From a checkpoint of a small mixture-of-experts model trained on Wikipedia: vocabulary 50257.
Below are experts of layer 2 (counted from 0) of a mixture-of-experts language model. Rows are named router (the router's row for the expert), down (a neuron's output weights, with its number) and show model dimensions 0-55. Each number is 500 + 50 x the weight over its row's rms, rounded and kept within 0 to 999. Numbers have three digits each.
After each expert's rows: a language model's description of what the expert responds to. This comes from a sample of Wikipedia text that the model never trained on.

# expert 19
router:557508457471535412515430431568445488469479490574610596557519512588545511475569397441560530513562511459483539446518541477446555393487604547509517444526511524523527431505
down0:513511568385479449459493443434532415590588485466617481527509527531490471518522430569546595556517515610568536596599511529502454581477458420534526484483520552531508495487
down1:506550495544517525541496477506529541562534510481364470423535474564500542526522555500543491463649533603544502480566436507534469585498476493604438522471446524431579557453
down2:528489595443565608562542457518530500509515485398493477491494481559507438485482494575505497555415511558523500400432546481474445564472491465491518509477423528496467614440
down3:528406526505470498490523477456468504531433474525506509426432509539487515508451583533553521422534480579496515406516459522514507545558537390565498416498509405440447496515
down4:550457428477435452569486448506437505435487493572523477524527528523534511450464536483487524453465514513474542446417530559547490464506443520600540402447553520496523493405
down5:530441500556475495513450493462431524468425550536513532578514522454481448587586497523543535494517556461482454465458549549482474489489486474430571441445464484483509515498
down6:501553420520515544475504485522524487528497613446548509460479500523510464574493467496507609512497456495492536485499474447518519493477489538552352445510403540524521513458
down7:531509507481475489538454488572437633501497398589521528512493554540485449488481473518391464481581498385547401575510535448512440432541517509537417454525443552511515542448
down8:571545447493528555534508509480447606486566415468485504559539472497598522398457532444424408469534494456397509476547503459508401337529485541398434503506477418440431486505
down9:488453473513500587433508516464480489541476562411518489387559451504572528547487482530441553490478528648503454488438482647466437461490492475543471516495556496552498485482
down10:614456455438454508509537483545416487567511461628476517448505509573473470529541491550543503545472443623512470433568536488513495473403444481519546519458487481468477519541
down11:515431462551509450436519465490532558530447452496598499521476536505524543572494500514500471516444573404501534516541486481503549491519407455482575477501562485527431495516
What it handles: Prepositions, conjunctions and nouns right after "and" or a comma, continuing a phrase: with, under, part of, along, through.

# expert 55
router:460467534522517475503496510486537429430534483476452537605477573559492537541478524488510457518519529494538488460568496462560514469488531585518461553550531548522574611431
down0:505521533455543513522545493419537528500448580528504493504489522523446448488595486507513579387508510416430509557430507491560483556440541547473484488483479500539469549558
down1:544441490516508483508534572556457610462589478522525578504545490509488547521494509435444481484457492373518518407482419527524553419382450513523581641461510475449382422469
down2:518616526480445512576510503525547510437565510546522501498569512472538570491371437516480484435465543596505574419471510576483519459547471562382551506466500438531427436450
down3:507499579525503520463413512403528453482518494534480523586540516423538476491481462485486545576513527546524559504533483560454512512408455585551463538563475560457526602408
down4:506484500425489566497542357561513565489616455519528523418579475599524540541506508501474444591461408501558559485516380529512521393486603483503531574581429483488517432445
down5:394375436637562530500523492535494506441429606522451518495527550482645482480559530485483511645588492481545476460453574449451495543619433412471550523496449498542525422464
down6:542510482465516543517429530478489465534478481518488480495502454476552547467477447530500478525478471566492513506482524598499436523551581632472513497469516417730494474482
down7:599538533489489544549443552481437481513465474539491516486631448512484574567482531494269525487568472482457637495527480571467483508444614443535454530452478487484542510488
down8:560491514501521536490433484513454353501452443483510497462512470475561458508555452501593518469345521404511623553482465497522484524521633505482418511557501475417508517506
down9:391406452486547496480538498479504433492496376501515504544423478461474477515522448485533493546462493482509493548486524556571541509466360398530536474507470592573461557530
down10:506478466455516419504406494526495432509517494543540545599526588457488605441539506441518530466498495570474543541471470529490505493569586606437429469528595560496545557439
down11:473550499527542421477510480485509491492428510524503471522484503504724414531601509456535513364643535336518454376484454469510495568478386569552450542478559510380544350530
What it handles: Line breaks ending list entries, headings and infobox lines, e.g. after "Family: Theraphosidae" or a filmography entry.

# expert 51
router:583532457490578443381484585503504384543480520499429439470369542525477476504468486431511512432484499525419490529516506518489462475601429442591457570524455418464500485583
down0:586507506441278447476492556497473462478443482666538526547460532529475585484476473427455514411473531485561532491421584468580531445451423459481519493613469443443491473519
down1:462581478602558490520608512447424422494486529537470540456481415451509501569495512513518583449546474587529525571452456398491452517507515418496566437547509584620479569521
down2:408417440481461432490480473438457476430491543582472607552435581455535562442572530492531472451521497427531515576537551439483522567455542480526618513502538435505507503495
down3:450456303439501508511533498490497499456556488563496538518683576498503480531461497473529474459439483489537467515500414506434491514455447543484557499500511511521449518517
down4:537515552471535511579446511467536520500509479455519476463552535582554406476512506436509492583548506444466526410533574501605439528461578430543491469529492538469521423488
down5:453496487462444519494439482547484519470473498594485587482539497451478576504520436507490549461433455542420406573567457486527458508538545463479525521424507468401485492486
down6:522505516462523554551487544475523537549556499513483472533591532476501454442527462474480574438493659498480477465505521500406468510508499462514520595430498386450538470425
down7:535532454521562519570501497523516547485481485517505561511508445462450508441534446492581514449499529489534475554528514447526461475522463552475479476462500574488613521546
down8:446479466425562450524587463482487491559451475400588502464509421486473513517408423520513446448499523484541403555487518576553562526461528421507433527449486420528527399451
down9:502516484460445533577412440545402509520419481532543455498455489465511410550494485421436442497595600504458412514441516543459496462510498418428524409464437460511452533524
down10:501519421589496502481478457495484487449498482451518519532435517527444421519483519437498482573419510457429510510461485541548442493503528548441499560511530507596517522477
down11:469504430614525456627477449529515556554501546516488451415541520554548502556525594445506618492551446556565367485538449508492519499504495517554507523495556519422559512472
What it handles: Head nouns of sports, school, party and film names after the/a, such as team, League, Conference, club, season, Giants.

# expert 26
router:460383458527524471519519527461501513378509471552528454538570509379476455516560516446530490475473432558507553337514511524373473552607484442455456442540472462593530496483
down0:457470483572552463565536523540391422511500534619574546497553545558502494398628481541507440457542541521489546467489581496474620467427466566439522524479513489464478418388
down1:556427545530518534407485490491462464445523472574504450524443501507472494493534548532424519452511546469518482485499526525498472508481486425477437564498420427511583518473
down2:495543486496477465593469536459520464533589581535534451449485490464379500475568507533609493486572508564490417557456539490423504493436482527559439447582487483556509475546
down3:547420549482486548453533574544472483484510447473396493478481504544514485463440450533580465478557537453439492501474578555411519565482485486470470503489469422602477454550
down4:466508596480474507603465445504474521477583458570516449542508435484573499502469397416502546432405496526487595523527495541426359504521513547641528522535518473484528592489
down5:537477511417490418488500482486435572472520473527547450440467486519481507479510497464552530574423476474418408565515380537468483381477474440505465449468533558518551478588
down6:556445502438545473561517534468439522550506399522562556511531461507525489500444503496490475553584566552485421533538564450494506524453453578524505589435488363547531527461
down7:472474453453523481551598439389562483539606491490547598444526467465455461456477470435480492410524524424392521443511524495369584522515555457455465479561561519519522583535
down8:481485478396504567416656422538433506469481452531538614498477524522489479380610464559428505556370467623570630508488409484486571484475378454470452481481554504427467494532
down9:507477554526535507488529526579506567574501453490482548496540533437487450540476553544453556563501471524522517538507461591473501524562479601524505451513507534550517497478
down10:506471519468451569619464508547590465496531484428531476459530397572479430531522573561545516588474514485593551547447550537528508451478513499565590416492602486486476525493
down11:411563538537588443529499447465492447440556565565530488414511418465547560483584428512567529436485525527573515456577487400424634531469559462516463460438481577478627489512
What it handles: Numbers and symbols in infoboxes and tables, such as population years (2023), the N in coordinates, ft, %, +, present.

# expert 40
router:513481534563524476543463422511540550476490540545504567481449530591463518458498459469456469501527475485582537585510487461499513449507551459498554468479509568534511600426
down0:501533533463574497578538544516577533487429456490421435503555477516513546535457516450515393610489495494560508502505624587535528498507502512572512507471498538458468484456
down1:522495493525519612517507459487515552508507529505470522508514456464586491478518519504572481554499512468512491564499493436573525559530504571465445522415570506569503570458
down2:523569551499518493469450577446558496532575498541515494552545474473509561576539539456472524464504552519525479476567508510516531534472517537493470509464501511547538466468
down3:469561451520493512530504413473532450459409504464533506522429506487545492483529451513466498632477445480446530558519502495485458495475473441552537447494458511424508471535
down4:515473499485455458502495527473507499455527409488520529482464466534543514495490619492386471562340459520407440481493478469450551530446519482468508503471501445487527516531
down5:517529530502504465494532549504494522498455515518525475515344534544383549502508481496477450472479498507558528557497500490466566338502637424495484497470482565588483587500
down6:468516496507494479471533521513497421481469521484474495470390494506540459525577276533590549536463505526509558492495466462468502456513504468609539501493513497482512467466
down7:406499549486513660552460498495501447598524440498512472511529511485516424427443452512416479403471488488496548483526500498551605562502528572471539517450577467502438418529
down8:535543512520453428492556443511527493549566496502439527519475487453401437531457438521534529613550459556564490504558463531577483386554497550677536535525416463486504376473
down9:559448583455526531560538436534417383522575458459496494527504471460562404500465581525496516514479483514522478596471445445551518497556311423477486522532433560475513507499
down10:515629446487491532515477455453492526398596509482462493438547472544519531449503502522553506489518491477540481573437544549569431523598486417398553489449518515544433516546
down11:533468485473457506525559435502491512467493469472458474531554504487506472513452403530593532490447582543539589531505501635508505431503499474514568485497536505493555530531
What it handles: Single letters and word-start pieces of foreign or unusual names, such as K, R, î in Romanian names, and unit pieces like kW.

# expert 12
router:505511495471527503530541424453424461515542496485476476497451515610468467422497623488542458444491485497412431517523528596507498600518559450459497633555439494509498435538
down0:514503415480480464515441430404539447641458545462582601522512468482476434572501511539435519490503497538520480611488513507460523566499518470546515407515473515528491514495
down1:438471344504451449523544487489538534489513519529517506530537480479547640518479539480473560480503493394485484535547483475519472482478523509534497517495436437511529453493
down2:449506426501268489450483515553434523490535523467551483546485525523468562499564577497531512477583504630534415522490448449473460536545472458493510468562522506451484540506
down3:444445428534685561495508490488460480537462450535511482556520517397439336539509561528531454544480516455489437488562503450517447465456513547504445501484498541567509552533
down4:353496598522419514483547509500493397513461524503514527526485535460449335527520501467557483485453518500496525365487449443531531506536530532477489596570573455509479495476
down5:585445503497515571451501476416450495444494502505417539526579383552399502459470457545456530560431453401522461417497502544560438425409386548526515476474517504489490537451
down6:489552466444549503450511498518526408510571499411529506538523542369596578465469486463550561523416522478494474551525509520510481523555529534544513568441461533529494461603
down7:573513645533455594520527489492489507513482523531478492468503450526546430509494492483477517514495455501486490466551479514510447506642520516464502448477479646472518500381
down8:365445364496510456580374508507508507492608540573543456520544541471449637436552473498526528423566489481501499553578515434407511534452497504423399479587454353565514444524
down9:403469537625476536533451507462461602559454530493473518532524538505533514414422486589507535436476503475491475528505481564446432531538440604397492458520400463521551425406
down10:473469553502497505514494478402527461496526488539462465507532430493411355551491506590500459433447464545480496499495508453469399522419506566409528450511540588531461528575
down11:435429512546453454573534476532509413362451525461462452469548517557480520537537558436417463505532518507525438390485479484555559542562601389527472531487541411490484543493
What it handles: The word the after prepositions, plus The, his, their, its, 's, beginning noun phrases like the Supreme Court or the same.

# expert 14
router:573549502539508508520520383575554460556567494540446553492514574575505553499464612562487544399469540505456501587494504489516619452454551411505473547447523513544546589599
down0:540574419454485424553517504517578530620477471559465516489537473506514545573495519418392500532447500442498521558463484559540485436415484527584474422490431576596382539499
down1:582577473456480477531376510538493584592625408507466554490420562465633483508423503505532567541577446572553490438537523444425459366492543532433496486484523466465497513555
down2:523545509518589469490483502486540517472477524574563491550496447422485508479521490526500565587481563508435531446506510531439377395529431576539487552480439511498479486589
down3:573515456472460481504532521516430528492555509469594469505568568433485455522563447447556451442486530438461440498452590535446393460569489571546575440481501463401423470500
down4:479558459488434480435485484455534417493547515527590405498484552505498504508481551565543565418482514398461465503411554556502509516436531425450508478452493445515598527499
down5:593634452520465418495539461533557494484517617461445538577561429516556494502478587389494469502488383597586395480490478472485504497458410456465502492541495492509513531459
down6:507515501485486473469433514537540453453539440499548564513516505462476522493556470505510541479459531570458392536438431533380454452433487439467491491517584549476612419523
down7:465518417587564473543454533577500488497526505526463551556534516485496484420528499533483496406478454533540503478497517434495528491585519487550512386562625536474468468536
down8:405582582474561503556603511546475510498427552462444464501489488421463497424524484540504568529544545473552527427531489505453482412495510467506509431508506588536535455425
down9:478523459488521445537465456422500474403449534522379409484504473495559545485530479395486425503570490466465525477620524465576466420438550540471532503463460549446515446580
down10:404569499438519544542379496533453517452473523493515569436516445562525555509541521542444462459503530464486495468489500516547454464420538488537511494518462455561555577432
down11:502526464575471485441562471511459559473578497420556450419441543407455544505513506384501372498477458362597474468543488494551481496465542507488501504476431465438500430439
What it handles: Prenominal modifiers after articles or prepositions, such as new, this, his, due, local, and participles like refurbished, cancelled, Chinese-owned.

# expert 29
router:481496527465516327525479515586488403471468509479522456369436540497440554566545556457509485555580502510447487475435459452420411471465559516460526482525523485531464544544
down0:450463509469487484514465508619467534501548518531475521505454472549505462476520523372526519541524489404514492439513514469483510480491508578443539481428472563512505320491
down1:571440447449534493478590410526439461537444486457387518439521488479477444581498618555508486656478461578457360461455535549394453486535530461496554501439512490347461556570
down2:471364496512541486468493524492520583444440510478543424527538532468525521462503513541403471537503524576528453492467458482557466515505442510519438556503419572436577478536
down3:473496512477493534544433548484494492531534483413542508485541514489560423433527468535579526477557532432499493547470448451432488515422453552568420436547526471526486482502
down4:490477582606534476521530496522476503492491511417604411527618567527419360557598532487521561563503451565514506506484477515518463508431493482408564484540509476507494585481
down5:517547656427521575537551465617542451565560545451480482419489517493514438465512539544571510497393513484516510427504567535445533391493461486513544495523425422516548484464
down6:519407472487402464578424428503525598464534522545481509448477458548517541548541512482456547522436449500527438455488493465474490518558439600508491516496447456520476453567
down7:501494505525466508547527496503510457472445528443532491507401547594574532491569457515491388468521534458463450662526490527507479456475583523514459440522532493519421473402
down8:555481518500544572483523487498503533528589453491513524552541380389531439570475480528529552562462563553428486501518499481478521491464527537466481458509481508570433474434
down9:452563412462562465563530469521626469510487541486461513439472464450443506542540471456569503565524524501432612466551518502537458480546544517525471433529567496553553499493
down10:640381513487478528483550395546441537530381484543560450427463491534518531547489565592521411591484561547503501452436548461470478454557529475449487534483561524569513454469
down11:533528495502514546483422488471501467576536439567553476565482490513485517456527553499465545531401595554534540482441588533456542591508582554435496468521470578488495517504
What it handles: Opening quotation marks and parentheses before titles, names or quoted speech, as in Order "For Merit", plus country codes like USA.

# expert 63
router:479501512472454523493553464475430512505475498543517483578398409539525478425502482604501473486595555567483418537485579550533500479544494550503539529487610588569430535581
down0:507465426460454499478509557526500508501396573499488450502587527553469589521522580470517478484631462427538426436501546519638474467483507632474536510436481486471519533515
down1:530561584462536628493425500526540524554604505451532479505511407500507405510476447468476471515449519528513556610538478493571539473558582498512467371487482369495574620491
down2:560562568524489552498384530436429485503554531521542427440486459472482499515488383489525514438685449522422409593502518495519468472460502571444505517503618391407449492488
down3:494488530512543580458486462465454528519511458491420487541464464561521425516517610495544448594486498410476577526495542552541541435453568436551566464508459440492540499536
down4:509500516491506429526483476552462451515468512575459503436545497592535606524553523459447518390494520511496539525460578481490505616439435477447428522501379424439471539420
down5:455557474531392461483496459477480518474520479540479438466535510504454463533506461578490466476540557525522428515497503470491613499527515451520448437490581506514504456524
down6:497523422520500547404404474505506519443534433508438553471503521525533562538577460553445393451494460462475557474535432486451347553533476572513501491566484526512448352435
down7:448501501484458503443506556580407500467461518539522507542444538440539462506504475566507495477490467562581492517441505458515530417467514436584471505461523413526541531507
down8:571498482514629522527552526450571576430529414429470472542433433489555517485441569522576483499403508522452477503437436549475482436504488525563541606591515356458483472534
down9:435581526480549471485565458480576506549492531518458402473462517434585502527498421588562485540487518591381479500510480529433483502586496549511540478568491529534459461546
down10:552451558517508575496424509511513432480529554466533528451499575537459461506503429563461550491475510562469506539544434457512582578489570517445490442455568500525445624453
down11:478541512546433483587531388467517518538500544507580509503494442424453429558566532512519527440503458521503499471475470571508424509414487516506543519501598534503473429584
What it handles: Prepositions and temporal conjunctions linking phrases, such as to, into, by, during, after, when, between.

# expert 62
router:509527506535460520506514547579538522530460498461560499536504454465432540470451559502577543436423478462558548469536471548452491502472496435491462447455473456515568495489
down0:528426512530543450509507619550435539489515527555560430559516458532527505486517550473604492449550490426533441532476536604571490531442517504463495445499543442498519473463
down1:421562525588548541501524570423573533512480461525556525531507436427562490454487568465497492508553442498543467507542444522477532504532561572482505496516480472587383390496
down2:496446493517562570489505461483497532592461474560509534602511528475482433474434480517524539506542461577454629614473511465506548576424491483635541443539501479473475503524
down3:555592469503467516508516449460445483507547424453432508556524520444463522457431525556422604521465417384570510546420498475590459463539463486501499534540455541522463518522
down4:473530441486496365451500531541522452411524558532513462534407526502490456542496524482459535528521556482523550535531489465479520560581554499548506554497520546402505442426
down5:495537597446513520464505533536521557580540476514425535541383478455539515426476505477404520506552483495520606509447379545491494470416467488457514435527492465545594495492
down6:461514603463499599593437374536531492518511523517476494334510454459413449434503448463474559469493592419474529523477427505464497492557605508518468482569467398505523525522
down7:504517464510462616494503540540437444542529578483525516451516498523542506499509389543453463548409503534468529572539541543504488593533508474526533449482649565567511485521
down8:525572536469538571514508511480442546492564488485488501514569487530531540441412558574492409481609469579490538413430461490489491537579406432490539504494569469450494550480
down9:521486443553492499584450477484533597533444530393503472419561541438468540489457523463472542396511554516477478439495516590452396536417476578469396511502419494488457446491
down10:517530531481471488529466468481485534453476429471452478489491598509501548443542431450645510467475613455540473505517441468486452548462515509517559521492557524475506505634
down11:496549411438568549518613535432531502606555449492503534513574450459525431437437408493566508543551538491580506441501491523474461484445516504427464494519484475523419434472
What it handles: Verbs after subjects like city had or lists, coordinate slashes, and heading words such as Votes, Albums, Singles, details.

# expert 13
router:546417500503473493449447496529460509477448574488526508571461463424510490472450474605458432521497522436632435511529438468533540479461596451487488501427480549526547491532
down0:539450524498545532535482472491507453449520495499514491516497544570536417515511522514587507478676488576475621553544516417482523489407563436451534485498514485500485509462
down1:528439479499492448514464621497497451458506493462489474524475492531518634515473435490513505429503539545451436531480432504501495478520553586428453503553569561477521477484
down2:538478451527497462534472483548445600383512473462517462533485498602604450569531536476482446432437486523478551467512518526515451394502545620579582491463495364534492494429
down3:529466569508493430477457560430501594433500500502466446529474483657626572542455539490451468470604551503443546481546480552448474499489531509499522527499469535513506446526
down4:663460503473542527457424534497556601563531457494472535472481480494690548426353455522404548514552441421562570472512515536542521519471568569563452577526463469484465470515
down5:543497512524535478458529485489501546510522523439514532487558500477426547452515535502523453570566510429485528507472447489482501463557586481467524580504449468514497550481
down6:478532530470513519494380371473499460543463445467448509447504536491446499545504429495538558565452505562510424450528454517472460492479381483430497439506538616468479518461
down7:518426496513466415527446472514504453424436491529505523541475550533508591529474509487514488554457483495490485493505477503525460492494499520532564451490457461542499472514
down8:491547506482507458496520488506492527479424539483568461537491532450525495520549497531458447326554529427460399508469530501550448466516503475509511457526557515395531368491
down9:516494523452452489578434505537530465508572419542451444515528436522476486459520498519524506542441499505468492505445555544486520602531464586470540539463460512568472513612
down10:400462570475497437479492484489500505509473471480503540553483529526499502525531492530554493486491509460478515517574474423464392447489467644462479530497470552477479488424
down11:527511568488474451406448489480508560434534471540559521500443487469503483580502702511431418500490509567478447552532526494522432493599343485492495415448528507616525595520
What it handles: Capital letters and first word pieces of proper names, such as middle initials ("Charles A.") and name starts like Van, C, Fig.

# expert 31
router:526472432515478513412465572483444552525512516557644500574409614498535474499501513503484473426451484398463480609409455517525455524562473439535474517529497530536489477479
down0:477506511470539455549397545498489514502500523555524530430482516536490537518526625463519449436514485602413532536501450508548554523525586484498528494486428525473480508502
down1:470529484451418507521510496491465497500474559551475431491472544521487517445506475526432523532463471603546471507467469448576508426518527504457515370512526527521497414512
down2:539539390503473494519418444477549427508519455490467503466554475462451494490470525529537559404473478465449435489485551505498519413593562520575463491500540595555428536560
down3:520509471472554437531462485565510555587510506536433625476426432586588526502545417500520526512484499442564531543421527486532514561469500473545509499553571512545520490469
down4:504501664519550515465466451484484429574433463472555519412461461495475405485545500466551556555531505540513499488461409509554349477558586454507522504544505484566479464509
down5:518438630586445497476559564508381490499461511498511555565422591495500560449484547450602534458499555471513514483467455517510419621454504507532541518509467471472539554480
down6:533566386505523513532495469535446492553486434521533521554556509465476457420422532537482509413508527541489531467484450564448529477435532512534511515524574467480574527513
down7:513508511488549443481491484497470503467464502509447465460509505479391535464476564463558495559506458496476490518554487480467439481534539539572473514487537549470440527578
down8:427459486498384494478463354444573452538496473477560509446538488528470452529495531452463456502478556592495468400490531589528415593482544543511516506457574517515461436465
down9:544435507421453483513516435606522438560450507431427356391522418489507479565511569579464420459529561529554565452466474517498518485484478468446653461524524495495594432516
down10:520569454539519460518567529629518482490554567482482469492472512492351528486516439478558540529555417506438376485508438560485473511449576484492474444503478504514528457452
down11:473451529478455444479520434510476372486529610539526434420421567440457626517551562476579545463503478563458438479539510415445510461519413449541417482474518537499522494510
What it handles: Digit pieces inside numbers, dates and scores, and the "s" of decades like 1970s, as in "Top 20", "45%".

# expert 48
router:442480416448443563497518451463498505491537527530474596391516445439566449496489442423510514397480435465473525521469441511417535535484513568526537527520605487557547385454
down0:543502542461552452505458491503520439523484511480511507519475486281557626490534494478507496496483537477503534486522505503484468516397507469485482574526478580524521490514
down1:515389477575520488486460469482603552548442503434469622527514518471484536502563498564525523539489512524479483447504507604493527434546383552481491443547569479485475512520
down2:405470611535378418493506547520528484494506542430501570482475518524481530528521460541524410525512466551478626556518487562471460551464449529476412516503492511580502464450
down3:494478521413575557435508465504421563572573444559465529479416478560435568455506529478459481487447428471485501521519561488533542513504420517477456570507433591498561495507
down4:439413621509688514508450495472459624514498491512513466542465547435434508496487493478521477562509489566487481502504535459515496516673441462462477440518582529494480422501
down5:498451680509490446498518507511474632471520460515487505499528593420557571500533478512455535511527495753510485486463531431513505486643473515494529513520484371503503479481
down6:499463405508535479486517582459479509406507516474526445611522510528694568423507516505485532416523514572428469499563469493401518493524556467451529488490474474457520494534
down7:617454467579469528412474506500484440465539454448486498498479513473463470510480584373512428493492555518447502491601520452453423521603469521504451420487433406379534495469
down8:541428519489517410554500413422485464534511446428441489512554399474487528508550592575535484527496511487523486476590537483399470528478395514572586555459478527489513540507
down9:479533480534519521473558503577526579475436470430579564538511468475394482534497536643437555497416478591518416407445445493547533394369436385428608451437505475534541532538
down10:604487428530367466482407532543492617517465603453481474532495540444555545590558498515467544521551529729525537395477472516527499565622511433512550521507528467537424522522
down11:497436611441505554473531425455528582555438501394461469479473578482348475421560503529553551530403483601505479488521510557439480493481557464457507516474609475495335536532
What it handles: The words a and an, plus in, with, by, than and several, mostly after is, as or in, as in in a single.

# expert 17
router:434459527508453404535506472437448481511462557536442466523475539517553501576577490484439493454545529468511469522511440518492506562494575499511522635440513541485543599487
down0:527658439533548536459622551489536502565544389562472534507575504512592483563463530537506519499451474596512568551571469542472479525416511541457503540490478574493530558546
down1:459507569469564479524487543496497452496454588466494528526373549454430549519529518532604489440569505479483462554534437560480433559491488523590530462550531548457453512511
down2:440476451532407523420469489478495574467528526564575373591519424547490482500475433506560463468546514616455526420607531577533444483535444482431540441518433457473502496498
down3:541396520457525497512552493557445434525519530540442510460522485510423488529546547503470512472573576465541562521502441506537548529465431491444487544530338550464546442561
down4:473440513512538513489564508525502393565467691540491473478508581472622575510441495502542445527480486506475478500547510449533595567568435476486542539473545464528539501437
down5:483413507563583500457383548439495516475565514488565490600543523442583553421479576433489471412491478544436432449520456419523538499518592627495425441508533484459568572480
down6:393475523471472462517496630508453581478579496516499507536517457451647538491488497503441480535422548478495467496467497441510476476565497516469522473524544498493536442526
down7:524457592508355433418463494473449506447456427458552477496498553532471480489463446470461506483456470475526545536501419561514518545591441616587616516544547515459446565509
down8:547394473498591453536486538523490664481467457449514472485519443478534593492465505519539600518484479342521519515481573528438497436538531350417588455525495440532526493488
down9:498500470597510517519454577422552508553541501491524477468428469419514464497484471490522524531438560477528585427452549397488539444517476515509460455524459543423583540421
down10:474512460487474541550594428515472484516477513483521499496407534511455549491512535503477481526473511392477544530555433432448468586427417425590590459469507499520478597494
down11:538451542500503502585490628534506614468492524453516479465427487459449520491513458485495487470514535472503449443599488505480452450539446476540499445542564448519568519517
What it handles: Single capital letters or first pieces of proper names and abbreviations, often after a pipe or comma, such as V, U.S., Stein.

# expert 9
router:490512468430493470520509492446514491553519414416563470522491475597488504447518439435553548481441482478458425477542476444572597410487471493457522584552574447479544453524
down0:492563433524481552469448472418451483482509366556456485486573503532463580521454569532474526450455522438514472494454519512499421452492539456468442621437423536508527469440
down1:469436439473412467489473507577542645401541425452445520494396525490498525469564556553545530435539514506499470483506538501499523544485512556492418557509467538500554509490
down2:466450518538493513472547510527403470504449501474443560472521532493497459648463476529391480445510505493498462562462493475494498534509559489457495468505575515576528582505
down3:477440536469468506551511482491545510561537543524474456407397541545419460488593586410619495548477438639523561439533557456397442529644567472481551522569511467546541522550
down4:479415499516491512501409502421461534551573422533594424468546467539533452492463527480456525410513463490509500469516517550486480503513421563424467530535400500568494432437
down5:446416531512566547434557614536460568487504536469574469486507486508532478522519507477442504466518529545519595529538397528560608535522441556506412566473618494516544537415
down6:476536396488548538498533513564620504570516492490447464476542458525444515496544495482420526454402459558598492523494442540495491515523386544533514418513416580540463499421
down7:547469548439540468493476428582476407556511533596567482432558479561491537493441490538512495504492499520512457484519510573551465484506515581528458520417554526587470530555
down8:532535511475565482609431468545481523486486574410517536507484503531508540455460451502502506524512447510509585455479356477556469491563485616672457440487416508519536495460
down9:454514527485555587533524500506524436581517529467482474479543551548458476553445455508492466531454564449531487518494435490521567496431492540485489516529519442466468541548
down10:567454511488548493542489490552526499487454499451401431461433523477445471480453437506453471565471477525447469575549433409443464497564498480578371394597479542517549585527
down11:496503451470401485405498618544504572461619435490449555602597473506529533457414512478525437436564521488461476550494449592461493433381480491550544531528561436456480447491
What it handles: Articles and possessive pronouns opening a noun phrase after a verb or preposition, such as the, his, her, their.

# expert 52
router:454556438553469485434501558470545600425521538555487490493501477532606568466431532482489478508542529557578512492414442587460431508502388498414592518502539535593460475537
down0:415472585457493508487515577551451470499517543494532495447488565564425610539502586518457534471457575449501481621451531461471528501466560467507440523496542500439473553522
down1:538456444484466500537435529520538600414470506377469452501449506474313360460491467499540501510426470464522432604492490453610529493478531400501545478480533544498505482395
down2:552466553498451459419408454541454477502465514481462518533514507507522475546482442604559412500426534618485647555467543492550518517548527457417543525528567457496588510527
down3:503569512503456455465454561533500492544501479495539538444435406418612487488459489403496492397437375471445450473528471513542492500616535534535524487527594455427498512450
down4:391548504586544467511488471400484396414483559504537496562489531493520406526492498477489487438513512568497397546455584590525444482515373459551512436480478482519499586545
down5:503438460518395391458547449556478442446463478487432484502569558450604603564447518420549476407558533488510434499508476506514454525468511506558559583481457464511578484554
down6:614518535480449473567431569476502505455522478499515490478609451498392417435491512519474504501607508594492471435483469405464514520429487461459356509566521506504550400506
down7:540506472559579530517519453442461524608408525503426509479522504507528377479527497502539406527484550430480462495510504508551521537393497490481493544455440477521492552497
down8:540460523561492477532554506448622566502476493385463491485384419490464545556521507553412474536594523575529517486451557496502543452543559400474494589580452473505569404532
down9:459407536482542616502551447502501431367455513554485490489455540546396549487571543554540456542496525525534506483458481457483532457506395501491523498516504491493484455369
down10:542557527485493539470565487576485524458562478554456519470568427535537424550502446461471492520488477534563576461538487520419436507659480547508463445545552521574506580356
down11:540518554432510579470538495587447417523466598483466504420493448567383496492508541592489520496436495478497547474489505553523531513413477533526532395518561573456505479514
What it handles: Numbers opening table cells, ranks, years, citation brackets and ID digits, such as 6, 1628, [14], plus as.